Below are experts of layer 3 (counted from 0) of a mixture-of-experts language model. Rows are named router (the router's row for the expert), up (a neuron's input weights, with its number) and show model dimensions 0-223. Each number is 128 + 24 x the weight over its row's rms, rounded and kept within 0 to 255. Numbers have three digits each.
After each expert's rows: a language model's description of what the expert responds to. This comes from a sample of Wikipedia text that the model never trained on.

# expert 52
router:160093141117106136064169102134111145148106156108125151107133135110101147149147110109145136116137110134096170149132083149167136147176136128102139068167154078164168113101119131146119170112123090074126133121134114121149046077153113127119099095141156140143123125146140130139149098117122092152152120127133098104173109125131151123100146148117173142134145124115129079143124113115173153130112123095081162147110144136126127136122117137129094134142086091101116099087106105111137124149130122103103147146160095125145155103084095108162107161105132114139125070130129134123109128090127097109085160114130145118136124113124128136180143110127129105093142140086094158116112129119121131140137
up0:133138128149133093145106142144145200142103151166147077124145146087107113130158131096094158181109094067167124106113144123146135125135116093136132135093103109149160147157110144146136137122156112101163107134176142117136091126151123135144124137125134120132119123073172119120123158131133148153138158154141116150105089156140157141121124118105069118151133156096092135111078143124153149095094103131092122092132108138125117107156131067148101137127137122098112122136131128145107140171117134151134153162129167106134127120144143155140111131121177113137128115125140104130158123124093163088144144109111138120122114156131149167133079067109152108152130126101067164146159112120105092139088
up1:095075178084111151144113120133128109121122156128114134109129139109154118105136177094119150091122169129149094165112136102108129155119134120136192137137143115111136166126125137115178138108118169113156109097118160145130135195149117144161114151109111098129123097145108125122101150099124118140176137156159089128119142143152153136169158131119113115169131115165119129150123106133123077129149097132148187128140162156088119122116090144082151137138044151119097124098115111139125142146135120138159117112133149125117141139123138109170102107140153096122091161141181104127113128105156139150103111138115114194120105121158164138145148130104109139163115139149129135137113121158122147149072
Location and time prepositions in, at, on, during, from, and the article the after them, especially born in Vienna, died in 1999.

# expert 16
router:134124100144143105128124150127075089143128118150109124146156132119118195118131166169178127137077130136161106053148146115117138178135161110090100123130119118128125125134151142118118152139158144143158107162129129159123129160127096124187145137130132114134117053121134113127162112120133115153164128156118145145126128139143123110115159126132094119124155159135197132092127093121164116154112134125120139166081137162168099127155149102086139115144124154076131161121108153137098132186097115145145151125111093104105116127107122154178131163139146140099125112091102130117118174104127140159124161132134142108118097137158108132131166129090141176149118133160138110125111142101160102140128
up0:155136153133155077158099156129143136140110141143136110146123063127116155128121109105158112149110120095160113122126117106143119120076149099140115161149107158154113127137145130142154099154119091150170176151146094112142089116149155109141153128133142122113150097123142099140140111140144142099157163120125117153113104149108190170135119121091139083151135107084083152034123082109172155150122099134104157144106161112101129122177137129086143151153126116163138152113135123139145088127097155147152108150117151127146096095111153156124119100125146143066111147156114128157133118110100151117122078108133164129130091115129119106117096090117121153160115136124134138122160126113126107130116
up1:086144131122138180122131117097146117168110103094111147135121077123132125140158130105092135162173124147101109086152092102106122127123120114123112138160153122165149129159167140147125159175148138125135122105144164141133168112114145130147126153110122116156101146140141156079129104108124133138178075110146126173138095139132088117095149138130126105130120065159132157148092127094162157106100114113076150150110093081141162086143137125151169123088149130143157096108137110104120154110147111122130085126137105104159110142137152148135081127173099133102163155087129171136106102153142120148152097131146114163134131133130098129116133149137089129125146096123167139113137087091128127161150
Pipe characters dividing cells in wiki tables of sports results, scores, dates and election figures, e.g. 1–3 | Slovakia.

# expert 30
router:126108158152097169130118175118139163165130141140152153147121105129156159132166110109119152147102165120116108102109105134146080133110150137110136084098108119116113136120138133142131122149112122099117104146116152137142103149108118082129115136106143121090119155182113119151186112130122128099137129158180128116120143150132095141088105185140136127111111152119155136153131133145141101150172138106158159169088169102160129134153129081133107139102099157160143152083133153131140149122129184097117096141158149102069159140104135134151135087147085126123088107122112079101153098146168164147114144120137149145121112124140125093133138136101107120153098166112106142075140148120140105178145
up0:117165165127160160134131166128129145105128136149169146105118137179104114145124155097118115101177109176108142164121102170118158095134159154127103140096140106158140131138176170118164147146128136124078107127128157146156096106146133115119135145129088092091127123124147138111138115083119184126126125157128140138153114089134146129112154126127129137146136141077103118112106119090151179146112116156158133122117121132108159126092147115106150154107145094144124125133099112131141113125118112111163184148116124135198187161102143166125131133104163147127134104138159134117102101144125115133116121142137123178130142151188168110167105133088146154149076104097137102144168122097109124113126
up1:132159129131074133080128126157136093114164103115157168145154135149119083119166138128120152126188144117107077158093142139097147118134127144126139111147112124099124124106169095086105121111115168135099120131147145170157152134119106070120116136091129127161119135122141159105126134139151147145155133107158140130147154109132089113148120108101163131126131087150099145143133108168082061098151130157150167138187099103101148168131129093120138119139139102153107140129129136118152126114130108116116138103145148113167140111117145116141103108107120151100092147142139127153131136088114170170113152162127120100146099093120086184141121156184108136103131085136161112128142118123167119113091
Prepositions following a noun, chiefly of, also by, from, for, with, as in one of, members of, subject of.

# expert 41
router:119119140105131144122145095142087134081136127092184086119140147149128097098112178130131146145118135134140154112105101107148123162136126132167133126152138110125126121168143147145124094140179138135143106119177146087146147147133142077188130119094113134128157131135126142157135099149123111132150106079143108132105135096103129127148138124089077145123166128129126175147127130119126097110089106144117088094121134127185121105122170147117170152098064142175150122119174147106145104127098139129127150140091172130111142104120115145092116106144078135141103112171108133093153168142134091125146136136063111134115103122135161119110142119119161107112142173116137149120175117147122140106153
up0:124111114166132124177099140154107155121116137147150147137102119167134063157076124122142109113083116118124149105128147134052116105139121121137125140132124148119175108085150116133118096098110117134131112101148078133134148140138152155134144120147105160127096094096110100125112129128150129120108125154136148172126116112097148148142073147187139102101105134103145127087130112103151092120172124138120129132139139096170113108114168136135136133178135126085139112123113099097154126133098179168094130133122152123072133168137133128095161069130149115159141165129145154152162133157094135122132126101174125090134092140117161150105098103098121111144115116132096127143146137165124159105151
up1:118134163144102144147127092086105112150107164118134110099129051120124139116136135170117116134121106131129162117100115154137103091143159116114177129152108112117078160115102102107112111120089143154145158119126170144122113094105126113136162118108134145148102148119156122111125076090149122108142152102129096106103174137125062125099102133164181154145166128153119137126140082148139106145129133105078141163138117139130148158179146124166118154150158146162165172113114120103142151131106126198121138150164111102127159152096157106163117162137122150138095110108111136092132115136136139121093119114165108134161071138117161125124113110160112136135143128143152110120141135142140135148161
Function words such as is after a bio name, who, he, she, it, number words one, two, three, and possessive apostrophe-s.

# expert 17
router:119163123123150091094114154114154084094143114084120123133157123123091090121127113125155112108145104166113135116140153117155086158112118126130131120120137117136129159097131136093109134088139135072140107129144154079114127136138165123151146176126152100145063169117125135167151163155125149154142147163167156126123132150117167136130105156135189119086146116115157126143145184127119139136146125087095168140143115151134131102147073106107141177130118159092136129133110117136164128116081120137130164137091144118103151113125152146139141109153140096140144151152074080147163143083132115125096149129140145128103131136126109122091141125065141154124142132113165109110114082130124094095132
up0:151113102119147106141131151163129110122159131105077116130136139171085144117138116123154151120144134101142165140161125124141175162087113120131117139125115151161127110128116127120089136175111123134125156118135122117116126096175115118129165150139127086150148147124104131101139119154090147172131169125141136097159131078147130133144087141121156139104109107151064105117156150163113109150145124149167096107108126144109140096121081141139152094172172088132103169126091153104125122085159128129094093132094160150139160116099068150148111097167165103121106111140117097129145155134153108112134125087155173114135145148136101135124139151095148086111095137114161157112129095132153111135081
up1:100125132124114148111138135092168096155116121168150125139111132147115111105146133145122146135181140157113179135128120177142104121116147146096141118148127104157146169124167125137080153109141101151132125101122151124133162087048134106129139145093126145133140138153081162141122129107138117118103113133136122130135141136127115119109157086124140062185140136133150159133168108142134156081119126086180132105157105125094142149152091164092111121094185117154133116117155101136120124107151120111113124127140142116159149163118143154135132142113060126140170138132142148107139141180094158151124098097129091113130171135082126081122099155125112122097151155150140113137163134104093128107131
Space-preceded pipe separating table cells after names, scores or titles, plus semicolons and other punctuation separating list entries.

# expert 33
router:126123105145089133124110134107162122093115102087103106147151137185099100128127127122142141133119121147105117167121103081136133147145170117148185112113145100155159128134125119121111129109103153143115111115155114134091078171137176172110141144140094180122072160163101118148149162130133116145174129092120148163123092104127075142123118093099138144162121133091119116146124087099134174136145113152152155182108128135119185155133105118101119132112114132148143140117156105129123105153148124123104142116090105116133121111114144144130122112143092132091158164122118115113102165130153153129123085171127171149170145122106120148118083110108125162125122168146097099131149138108082136088125
up0:132146090139118143125105126093151158161156118102135136128084141128120159139120165090161110123093121119110144180111145109119133114130100113136105132142070126182160099110128176133132136149084153176119164105177150167120112134104147143132141137124154093112090120143118127122150111124127130128165144106107183118108104127113123134114133104139159100115109142148122119108126169143125117160153136201123112133144122146071138123117097109094116133158125110135142101156151134146110107115093132121129105127142138165170131136124094116110126139173103136094137141072192140074171154115123152115068108104106105092093127126125131102151108152145090112160101112128115135146153083131089118144141
up1:122105128156092178152107119148142131135194144121135114141138107157109130130160112139106173118146115126078158090129119153175154141148149122092133119127108084157150111145100090136112144138095150118116156140049122130095148110131161068091142135135126135128136123133127170121087086117122153124153110086099115114171097160149144104115149125149155143165102115064151175155148083123123091135119137113103167132102092094113123127101132146132129137129134118143135138118122115090119142090136147109159136112135127104098123132128110171099132130149164144126105086135136122143111129152124152162143092140147148115128137153114052133090130118142148108134134124139181161145127116122109125092089
Short vowel-consonant pieces inside words after an initial letter, such as at, ast, ad, od, ow, as in taste, apathy, synods.

# expert 37
router:107132138156115147113121148148087089141152134094097144109135152134080105123132129099135148141114127129100113145120143138186189154148166128141128102140116142159108182095088133114146089127123162128120136115123144124174163107132157159109134136094103145149138151153166143131141081126127144147103116094132151141095159146127141144128097122154159147129144154048184138124095151093156138130118152127141129165111166111129097097163119106121113092093186088108178156104151107139130149086167122112104121136095074141134115083146134138108123151146090143146136091141113136157121120138158132143139138146093144153124127165121104095116094174106157130149125117129114112112147110125109119148104
up0:101129123128185165125143148133120136122161186124151123122113142157134157167102135146110124136100102070134158125114140112131141143113139128185133091115093111125150154108140143125138169110138114095142156124161146143130098074184138136120138123155150146161119089129114137176077123138117175127128129147128087126132112125128158185108075103114081109126103118137100124122107105140156149134133087155110097145118107129131172100125124143133122105133110166143130140091164130143127118118141135162108113117148172150166120094098120116146090108111124107124103165131156086197122113176113160094087146130126164123109130158137135139144100094094135107129114157119107135179145098149119136133093
up1:136133095099091147186118122137139097157143150113126139123105109159142096127169152092125142089150121137139116145107165145150169159130109117123148155091149109189108146149134105138099112129101135133143101085092106106108134095119143126146126110157154174126098132123140106110115111092089131122114106113122141122169135133137094117122130129158122104119144129128111129121128135114053110083123141187106162129125099084145089177138115137098157159137161115152177108114135113155120094124146115136133132145141130123147176121140155184175092138162103136102106116119109106094109160189142154157120104125155164166132160107128131117102078148177135130114104116136133118138117140112164160131132
Suffix pieces ending words, especially ing, ation, ers, ment, ance, as in Filming, medicine, defence.

# expert 53
router:137150148140105094148129117146151145133118166144158152112103121094102124099130135158118116150133101128122115107150110165134145121135140134120142115115114145126066123129128135118146111144148135154124152112156087170140123135119095114144154073151127132097110153095163092120087172149171137104170119128155071111111122130111128155117056169121102139143154129134085124109129121160118144082088076164091162167109158180091115121151108135108129110145147152105139141095124159106126106153110125185122095106130120106167176114076115115142143113135153128126174101129098058125144143108114104122143125108097138142161110124104116120134100127108105117147129129106133119159143180104113127140152
up0:160113140144111157095153138150131164123138133112174096086107106166137154131128159104118181137159053128086163128134123111110156121135168112110120150091144157107115095118120139125085152124126135134126136119138167094114130084144142112120140112125146083121123120160130113109138135147108149110148176127163144157124093134116131170126118136123154125103092105125102099107155124118141159143111137198105133112152135099126154138128135140136127164161140151108127097138123148122108093147101139118081126140134143144157166128114121172123130118124142148095088114144139111147138178108126163146145095124163111137121169115123101117108063115103139126150093152126066175151144095098146145131058
up1:150160095106095147142114117097167124162124089122125110151134147133168091120172135148140083102139146125108129106132147147127156119152100096090147159147103083165141121144140099155124173144156136100099121099124146131075170117161121103140133130137130075110110165118140137091105127145127151134135128115125093135178170114115109155116111112154130153133116106182161121164132153175190097094077124112162134158100118101117149108129128159146117151168153126116141129114114146097129147113132137112145121077127124099151132096164153124154142158126122144124121115066142156108137116156153154101169156119124168117142120142128091133143109131132121150088105123121138106099159149154185096121118
Common nouns in sports, elections and media articles such as season, team, game, place, album, film, play in playoffs.

# expert 24
router:137146155153131088089107165120091114075098170116148158158175103140116172104124156124178165140158105134127138112148165124147100143148124120165112118097129101109083087110123114139165154165143098134094131127108150108114125132115133157180119130127105138144109104140088166110098117132125142154113155120096150121186110131141109133102122144139134153133108150127097145127137112147171090083153166095110150135095127099136113120150107138104139115127152110110150155127122145091131129136120112175136120140136162151146191110136044151150156125146130101133156144114126152139128110178154140125101145128092103114143147123191117143118111116136159172117146135139126103165158150104134150126141
up0:111123134140110103103121079140142184119166101136133084108097103143123152135088147148162141120121099114128104119132125155131126122099116197139110121180110165163137108137155145123118149161112147121074149153167146115138163110089126143133129129124119146121143112103130134116134108137098111131150190170126144159169126135097169146123140136135131132090111127044127126151144096116157119150126121132146166138142124107111159121077145130130143132135168114098140110154100122155116104162117139156121155117127132172118074103110112172097109139076123127156147093124136161134167108160115180120149089066153127136124143082129142111131164121154100143163101134135118150119141144140097127116132
up1:112102160147101143112128063122118129120132124122148144132101119140094112111140181144121115115172105161136117112140115139077112108157132111122147141139133133135167161150096153100117149141054153142119127123084180128110123143083110131127150107121103098187152179124146147092096140144112123136185102115108125158133152118125114106111138183084143142132118133157141149141129133120116064149144140132120161122183113123144128127105139132153128106135094106121153143110120117082124095080154134172144170102149108125142124121154151119138095124122085118114102156122131130111111124135113188147176113161123136139149121115126100139118164139151149181133148157100103119121146139126168175100104
Articles and possessives opening a noun phrase after prepositions or verbs, such as the, his, its, their, often before first, own.

# expert 54
router:086152115115111111097162169166104133149143117123141151105116119105148132118154127086101147098137140158139150135142072112107142147152168128128120162092118149163088121133079142140158143136121097169130127153137141150125154134090114102101082094110170131124116101127111158122142146144148192106105159143157164145086142140099106111086134120102124141109103113122186115100135130077182154170155125110126149088108145160129107129080098159166155132129139173143122124141136128158120149140132107151141161155109128119114124136133128122127092165149146152146140143130113142133071161104112130119116115106133089094108108147108177097094110106122108106125123168159123103148117151143107167124105
up0:143140117119122077111067108137075142134108134094165148118097146142121126123074102114147104121138135109137112156131108150107107070110116128116110137110121113138142131133144151132131176117105129167143140114153118097118159125105158149145120129157144094136141149090061108129140107112132136177116148090124171131120119127157161125088132115130109107139076137094123102132121107143150120127188126176128133117130126120137200121100068144145133128138107134109136064121116121108182131147072122118114087123141134102163129127137093137140149120139131138112130156135167115188133167128100143108128112133144095106114131109128178145140112081128140151137134131110139143099148120148155102189095
up1:116111112133064134113087095086156138140181149184093194128119111122131146106128111140082144101143129122117118145107135145137138162144160138156157112145167131108110159104138120126061156102127175126090139092139161132115176153095102114130133128144136128133096133156157126134130117110136136141109111159134104143072110136118096145124088113134137187145130140128148160168136130125121152109114153179098156157122102127091138141138096155130102128125153131158157145105131129169111099127130119134126153126165140159152153132108120164121129137111089133146128131139159137127084060140140133149148139154150165142120100087116108133168116161162136132076131091127156134124112114147175147129139
Closing parentheses and final word suffixes such as -y, -er, -es, -s, as in assembl-y, apath-y, Portugues-e, campaign-s.

# expert 31
router:119151134117093140102179118127175103119159144155088115152108143203139099139158129129136123101128123116120154128129136156184123120093141195090124150141134100154094114153152078105132094127138126088133133155124149102126109124111107138113149152088133130144146131124106132110094132093094139141096131178146152133126144119123152114167086148141124103113130159140097126105138140092127136124130127130169187104162126154097120131141123195128157123105149169168131105082110156099158121118102111117126158140149110115169137151116125135117165123140129080106130157154182157095158141118111145119143135098128135134125114122120156084121087139130119129118147171108144090157124145152095138107173
up0:163123186099125163160148128109165113119124154115141114127129127194154133127100164083140166124134112127178119134097104116164146149127129147106106138154100158200107083120117143081138095122102144166091140127096163134138111071146178131134143136136115134088105099114140128135118102119142129110133130131117169135124152120128123132141130109114156079127122139074098075140149104137121128123144119158122119129150130117125184117155129104144142146128158141107093138115165112124134086112102127124122138092162132146169132136128125173113135127117170137133117124166115131100153165175087146143190145117122108110109091127138137110132145085132161105128084124136138166134148141168144182136123
up1:150106159165088127117135114038119118100136133137098150141117115156111135141165151149164128102154101128143139107143160145145126153108134175092178119127065128146113136145173090094139141138119101165119084118129136111119116120137131134146136148079138148113189173139096135120150148095159121133105143117109112130131131169119143116108086147123133101108126116109105105126118108136138128128115171112112153139222157116104079136129107155131099133124180143134157142142126147114149103090157113141085121095122133110143155162136106155134119112103125086124139129133179143155130138163140085169124115133129136129136156084126099118140137112100110174122123090111134096142093118136114131128133
Pipe separators between table header and row cells, such as Title | Year | Album, plus semicolons in infobox lists.

# expert 19
router:159154170099105133187109101134150083123145115085121089108100152152142139151129161133083089117129151147189167134111098118141132103127105129084093072114093120113092122121135193135136106117109146136152124124105144125117151143111152086120116142123124108141155104112143144109154117125156144136108121111140132112102118123177151163102131112140140159135161137118154127142130137139118160136128125124107116123104118125100139070150138093129156129123144117116082105120101158103169127194135153069119159136132133109107113091098142175151137130143134103147121150116148114132117156126104169114137154141147129146162157131107115175159139170149126097123174099165173087130138093130115155143161
up0:117121088142119117104141139116121142153118152141211120134127131180132137144112153092109123117165116121163140133129158156127171116117101144091107132118092155138152154121133170102122151181109161168131145116130138074121147120129133154110103115132157149116133075138162144145146126156103160171134084147151152161114103153100138160132143137135120099115104144120121126086161150137108126129101093139109157133118122079130130148138102129114141104133163088126097125136088173118140099142095125141115114106145166121132151128109140131160144072079135153156141101150139127111150159127095118118150110088104101175145148169130146134187114118147129131102118105158106138165103180133100138107073
up1:142127090116116168140134129131139135154175160157059111139115090143118150123159146082131146104120153134147154088117128127092121144127132135104125141113110124145139150113131090119126144127155153158157144106088141128130115146130064145152094193130097120131143133150135134122154112062123141150152102145108140115139149123112123131166170092127118109116146114125169120143144137140157102135130137125177156122109062118120159121179108097148140191132141138115171156113101147160161140106194128141115146096142117131125128137180164151080113132132136107133138151142152169180136124146148151147144147121127135102095132105119126137188160154130143150126102100120137147106141089094141117130100
Opening and closing quotation marks and apostrophes around song titles, nicknames and quoted phrases, such as "Thong Song" and "Manny".

# expert 32
router:115155130160117117117103108159146107114142121169098125098128135136125172184101122140114117168122127107149124150150105126110168124090164118119133098115126112169139144111145145095089137126148141126169152111163107151116082118095101121131151110139104095121149075107143128114141149123112084109135159133156134109170111128100123137118067149115146103116103127079148139118145113121100120141138163155188090142120153106110119110144148093139123134097110196172141134160105143113110128121117153079136110111103127146089140098140068117121129140153149143149106142154158088130049148143117145161143137129118161125127163150144122137140115113127099115149137115135165079158154104124130142091087
up0:120088103153140113154128151101163155080108119096138119117103096137122098131092124116115124140100147127150125105158166166126142134124128115182106143105124166109091094122151115108159126138123103135145196142105086098157114120137159140119106158118133111103130099130125127129079132150134148163126154131124137144150114170121136168136132159111127097112141112099157122110157084075154129120136125135121128114134114087139116119151088122150143123153117108098138095126151117106173129159118118117105105099149158094149143148043135124120173116128159105141093142137129134151090100104110117115154112135149088103117130187086144166163124114158184134142147090174091141119146111099113159128109
up1:094130133111120132134143133131147089126141125103116113139086071152140130145131100103126125115148126127123152060117118131131111113172137128134163098135128125102125159122166116120089136145139145160151154125131196141118139123127150111133124141132115092070115088105134149136136084110136125185142112129143156105126134140146123143136182109081148102108132129091144126121150146159093106131118174173127156166141101100187112136137091160115138104119169112129137098131108143154138093140119093132085098089164128120100160158159116140145121108108131101118133167106103171151115091145110151150133100121165105152123150146151097140106091161089127105149131064092162093097119137117161121136123
Opening parentheses after a person's name before birth dates or pronunciation, and capital letters starting words, e.g. Minister, L'Affaire, Cidade.

# expert 43
router:113119131112166107121085101160141185117131099126137161149110114154070134160153144164171095133148167104151138156125128132113135126097167115135142112101155145111112136102106128138126134162102137115083138106170166178174144151119172107164112134124132099154160126150108136110121114127131122163151152095121146092078176090101158096128147114137143115107120088134129170120131141147107175166113086127110096122126132079156137159130130104149154138160127162110153087081117148153083143091157097158121143116094139123136161123109140126139145138110129136145142130175138111123121146128129103096152151129163168133168163141150157102149120129107106118145154122141112104122093115139117121125177
up0:129121111153121111125133154143151104129129190130119129178119149148108134098121111143142148155151126140173116101120150144081184157057134133139131110146124114140154086169116112130141171107116149116172120105134120075152147132119147121195091157153129115160117096103142129116129108121097160170107120109161121182150118164144133155145094094110158129147128122136102137157124144078129115145160121144148122127115141083101113110124167125128128118142159172121099121133121108138151126121109085133118128121138133142149133168092154193091120111129177167119122132149129100147107139144153110118140166087105149154131119134085132179124157117113160115146132157155137128070150118131142143097106
up1:163127166086139124139102158133136137145166123181118129128164102108155105101126132113150126137090143123099164094165129164111127145137124125093134124153116154134134137098128101133114155175189150114120118103139130104127121136170149145121135124150152103157163110124101126145165071121093128109134133140135128129162181171156095110134153101159148127165143087114149134137115157158146127098176153142166136142098120112162161086127134178132140130123125137118152125119128164210086130105153113161094108119143143107127177118168093129107127108109127137103119120107191105142159081142138117141128107136181117154143125128135152158118150164117131138133096132132149136156103123149154128106094
Decimal points inside numbers in tables, such as 76.1 or 1:39.179, plus such, him, them and opening parentheses.

# expert 9
router:138155143161132147100189089089112179113107169131158151150110139122129158166126080141147129149151104125114148142097125149177147148153161118130149128145097134120127127149147130163125142113112108140149138130123118205113116153118099121133140142137121125058117167112143125113146105165121137126107151171168167176130148129182109125131140059104143126164101168120159145148140111100139114132154093119116126120134110135158120125111169100144151132129086060119121149097104095131104147106137165114087130153147118144138119104144123139143156111129128185131143129147140098098123113163108103144125116111173125157182147129118128148126162110103114159161144145094137144144120152109112125109130
up0:163126105140173142133120127087118117088126147100154126099095111138075175120093150158129120136093109122125151115106119115110157148169107112128135123092087128131126098125127114136109136186071152130071108107112121104116121137146172151101164132138107095097102104101154125056147095143135151091147103128093142173135114135079150142145138135119129128120130135099085074096139145119182136158113128142117142126141141120124158087103134136073143131147137131082118109145095125113132113110108151158111136118107087131166130136162111163111128087136149160131087144148146131113124087137161126134122148089141122101160137161125157106145101116135161112134148136118075169148117113136143118147105
up1:127111099166124105156135120100168129117127130110144108124145108103118129149129133096121098141171143081115096124147092140166116108126132127118100096148122113181103079157132102116130137113153111113156139089120185076154124108140100145171131101090166131102134104085116121120086070135108092170119104127149179144147124142105124126108090148163081114090129175104168097156131113136125111130093118147121148150107139101107130161134149183111155110157128158130135105123156110116098117085108155084132097146160121109159125111092092113162138117180101121106158162126136132160132144120147156123116118124133114166111149123127127141106114096162124133159111148097160147106164109134127146125112
Prepositions and particles right after a verb or noun, introducing a phrase: with, at, for, under, after, into, up.

# expert 23
router:090147119129145140128174110121126060152164157105090128115102127116090111136110150111117117145124160160155147150166168141139119086147115128122140142161136127143154138138087090128155143140101152157143151132112126136126118143113115134131077164086122113141170143128142094151164114116162128155130123147170132155144120109134160067102138120114106115172086104150162118117139152159120127099113153154109152147124132151115121106115162080099123132141137173103175104109123115174134085083118115168115118141119119156103160121127108137115139149134156113154113137144113175128080079160144106089145088163126145134159131139174113166129091113140113114132087110126123177125098100132144142097131
up0:182115113106127141157145121104133166142138105120149132164143152106148150136116107104144151117154090152165094158154159099127125141126147115144119099143082138120121145135133161111136154170125114126129142061149137143127132116105173163130118118165121098143138108116100126102119126113103132165104123102140180110113122176127119109143090106111135099089120121091131087141167130128132150120136142121133093131132094098108135093103092158155143096130149146102131114129120134134097096139108085147100121149187163118192098175133113155129090090118140139063099151149135118147148136092148180127123148126152137149084143138116124132163089111117156076160121101124128138098100164124165127109111
up1:118122127148094179142127162116121139123141196122101105112138079153105127142151142135127128122157119136161133088126146155096134171101154145097148107109106105163161142126106120110110107092161170161093152091095123119138124119131113126128131106134142135125095135162154097143083140123158163111143135151131163198131130165157138144101139127128109159100142102150150164124111154142127106096091142140121159151154157075114154130156135148138134138127121114114164150141144130120114135102107104109150122162123122099149128090150141157135123119140141131115125128123141112133052117119134112163095141156186161141143156131169134073151081113118130128132115071139159144138162116124090183142089
Word-ending suffix pieces such as al, ic, ian, ity, ary, ous, as in extern-al, Libertar-ian, optimi-stic.

# expert 0
router:140119123143145091154114128120114108120135161141142117148145129112119145103106181100179155136119111155145119077150118155161152123124113118116157114109169161130131144112114130167085129113147175096100115098149153109142124109078124131117106137143098132121103097131092115110121095160100135149173133155107123126125176136126076101142182138134131070133130094156169133112120131097133140116180126183091113143160124133143187123151059115097114112143167136137113098125118096136143146112159104140118103111140146152145139159086131137162107112098117148141111115108126157106138121144110123135166152153132115166172109138093143153118144133110112160132126100106118076154102096179094122144119
up0:165108149150154103130127128115103086122168176116145051135101130136084136131124137119132149116117144138123151147126116129148157112119126135142115106177118116154079089144086098135139149145136150137137169163151134131118100070142171166165145109140153091120142109090142072089140095163125187103130171106151141141142117143103123151127116125131178101130081115077114088143101123156130142126115108153119117099117129116107167103138141137111113104162133141103145147118109143114142127104104119122122145140129156140122108131109100170164141118160130155114079118155134142137140129122106152109099126140149113121093103182059097104140116117115138105159167138118143118109130120131161154118079
up1:130098148113079134131126087128134129142124142119153094133139120090162078159155132110087100109185118171138140108131151139135127114146164154145151120162077099124140162152159127164163135150088163118118129092105149121122115106138109145160137110176128171151102141127113150121141135149124137137156122150155133127106123150115049123103104147088132120161115144138154145129102162153135105117118140119116159105126116120098124134158146129167118098135163164124184121163094126112169172115142142136137145093157128107158179123113121160077140103132116137123077151122083107112118075133165162128155131115130109140152152129116125108137065137139137116136143100141173111114120085120114152147135
Pipe separators and party or candidate words in election result tables, such as Republican hold, Democratic, INC, Total votes.

# expert 18
router:161157110145146120141111129110096128133135117109122116110165113141111107083119171132141139087119125136153136155101139183146098115106174117126145128167136159124120083121115096134120132156115088102109082101112140124105172099169138154072140099085139146113126110089086143141164165124126131168144113130156141081130094142161082136145116108134159169095122158109113124104109128134107117141151106110151150129129146146086150129111137114091139155113126118114106142107104136083145148116121148128111120089136179131125141157141097160096143171107102176161138096134134154109086134146138092109124098087128108137125123165119122113118143122154093134126155111145069172097102120107163180114120
up0:174162122111117129111110094070125097156152170121112108102122111177107167124122128099147130128102115128155163162109144147114153120160100144134147146140129154134117076125145163107105160097127119156125123126133148086095150091128150120105131134117189119123125108102099122129155081151119171128132135139109142162161081116133163158104111127135137128099084189093100157116114124117154142138136102135119125141128133105088170136136137139082151129112119108106159129137117096081178087145080149160089120130146171098163104148124113172113158151136127109093144114108153121158132122110124147143090158126103173123116148164156158171138162159134121162124128144126139109138145121105127115104149
up1:159108116148114137133105126141071147119138105144135102107093093140131110133138116079188109124121147126133155086121130108118092147186181124131119134123100151108136187112147120176141122126110126163128130121105173154096103103120122143083135161150140166118129134120164115124113114115165125143164132145142103132123159111133129116164189117154131140130108131112151136114208128173099112094164106144132135109105094132149109120154094162160170157087159118094140115109109137125122115114093149094089121103171099111095162149151128145144105124109075132150117107075130127130143124111119141120149123144119105147101133090112121116146078139132118134088141107104116108133092113152118119126086
Clause-introducing words such as that, which, whom, where and although after commas or verbs, plus scattered mid-word pieces like pe-op-le.

# expert 21
router:099112130110132112130097098123167161113147113094159125128158117102111121183103121150130123105129140110167062097125148107107163131112159117107118155120100101132124147190096122096104135118125147126121118124165140094121139128135139141135140144112114151156167138112115130177151123132136120174112135134093128101121117162118107116132136101156104163125144134156114154102147159174104137111105120105121159120150082134133129100074150130189117133103156103141067123078155146141164111160132153126119146135104137160098150106109129134092147161122116134118102120142146124163175159093119104150171151125116139143142103156115103126121117150149143098140128139044148154119150088133164149165091
up0:129131134119162105127130123096106176152078142133113118136119125085142107148087076123128130137119107142161153111125135129137190151143116118110082142113114108129138120114117122117153148121129114157115110149119155147138151115172171103137137092143120089096096104085116092149182091125150140122132134140147171162097118135109128136098115133152160105145114160098121132122132129074163156162137064110113129159088129133127107102138158114105129135173113091131131111130060132107129088142088157145148125155132103103155128120116137162100132105122166173105071116129107140125159096144104145125145112121175129168133128103155108124145112109126152111145109156114068103141089155173101130120130
up1:127081105142084150122109117125117138119172140148135147151147119127129138138152150119143153142152168144075110157151129138135123152155122143136123171147139151126131153115118099112148105107062177130104139101072159079120161148098139097107078145140118100147164155136153123094149129121106129103150102112142133143138149147130090099135145129175072093137150132098145133187126140120125101104174116162136169142138075090114136095166092110126110111121144147110152093136147145130146153141113128148079152151134122100124134097141103129120066135149102119152151105118118165122115115093140149122118145132160135131155122122141105121123139152109153143134092051133178121108127104170122128132109
Forms of be and have right after a subject pronoun or noun: was, is, were, has, had, as in "it was decided".

# expert 59
router:132126144087104110087139114105088065110115103126149099144117114136132145118105172135139157175149106076111146169169159118127122131139153138134125076132138135120156120124147137130147097160131158085109135133123111110112126131108129089164112178128118120155167132110111143108137162133095142109104115136097117141124143091124108150097060114128151135133109155131109101130141095124165090116151135100150146140153114105156134135101153066093146140116108129171058108091110140126109105140090104130138073128148112127150127115131107139129105135152146147120179142128096099154164108122129133125125086098151082117143111136201134143117124169156147132149118154144151146104099111109088140132120
up0:153151155142129097130154153113118133119099118112116142124142116190159141095151116116157145143152120120136127156098128124143161171130149149093095082171135130111119087157116142138120135155128118152094153133130181169174118154111134142140115131144169141138166112129147111094130131113115134145176132112109149150126071131130116149119100126112084089095094125137108122163111136094150121142147140149127145135134131133075173117101116165072141149128112137115064108146112126129142097148069116122101101124151118132156138201082118157167171071147146150090128099127122130108144131124126147101100138166095135143126124140133128121150141135142158172149090087128157115104129133165119152122119
up1:141107121118071155100128098123172107121165114121154130127141105105134133169168122161110089123134148148131159105096143139166160154130129107103141116157147110158131139151133054106133131107155115117102148114089165141135168133111077126093141145150091141153146121112135143141130115110128110091137080166137140134145129180143083111108142129131173126115129114122130110118146126133140108116112123125134104136134094081118076154140156187098175091103161172107176155135150130122134130097156118130135108072164127094127172142148102134159100124128111138163121133086150120156104130122141141184140107115134115165120129120125134162141076145106092132146123119133152090133120144143116166110093
Capitalized words opening sentences or titles, such as The, In, A, He, This, plus stray c pieces inside words like Demo-c-ratic.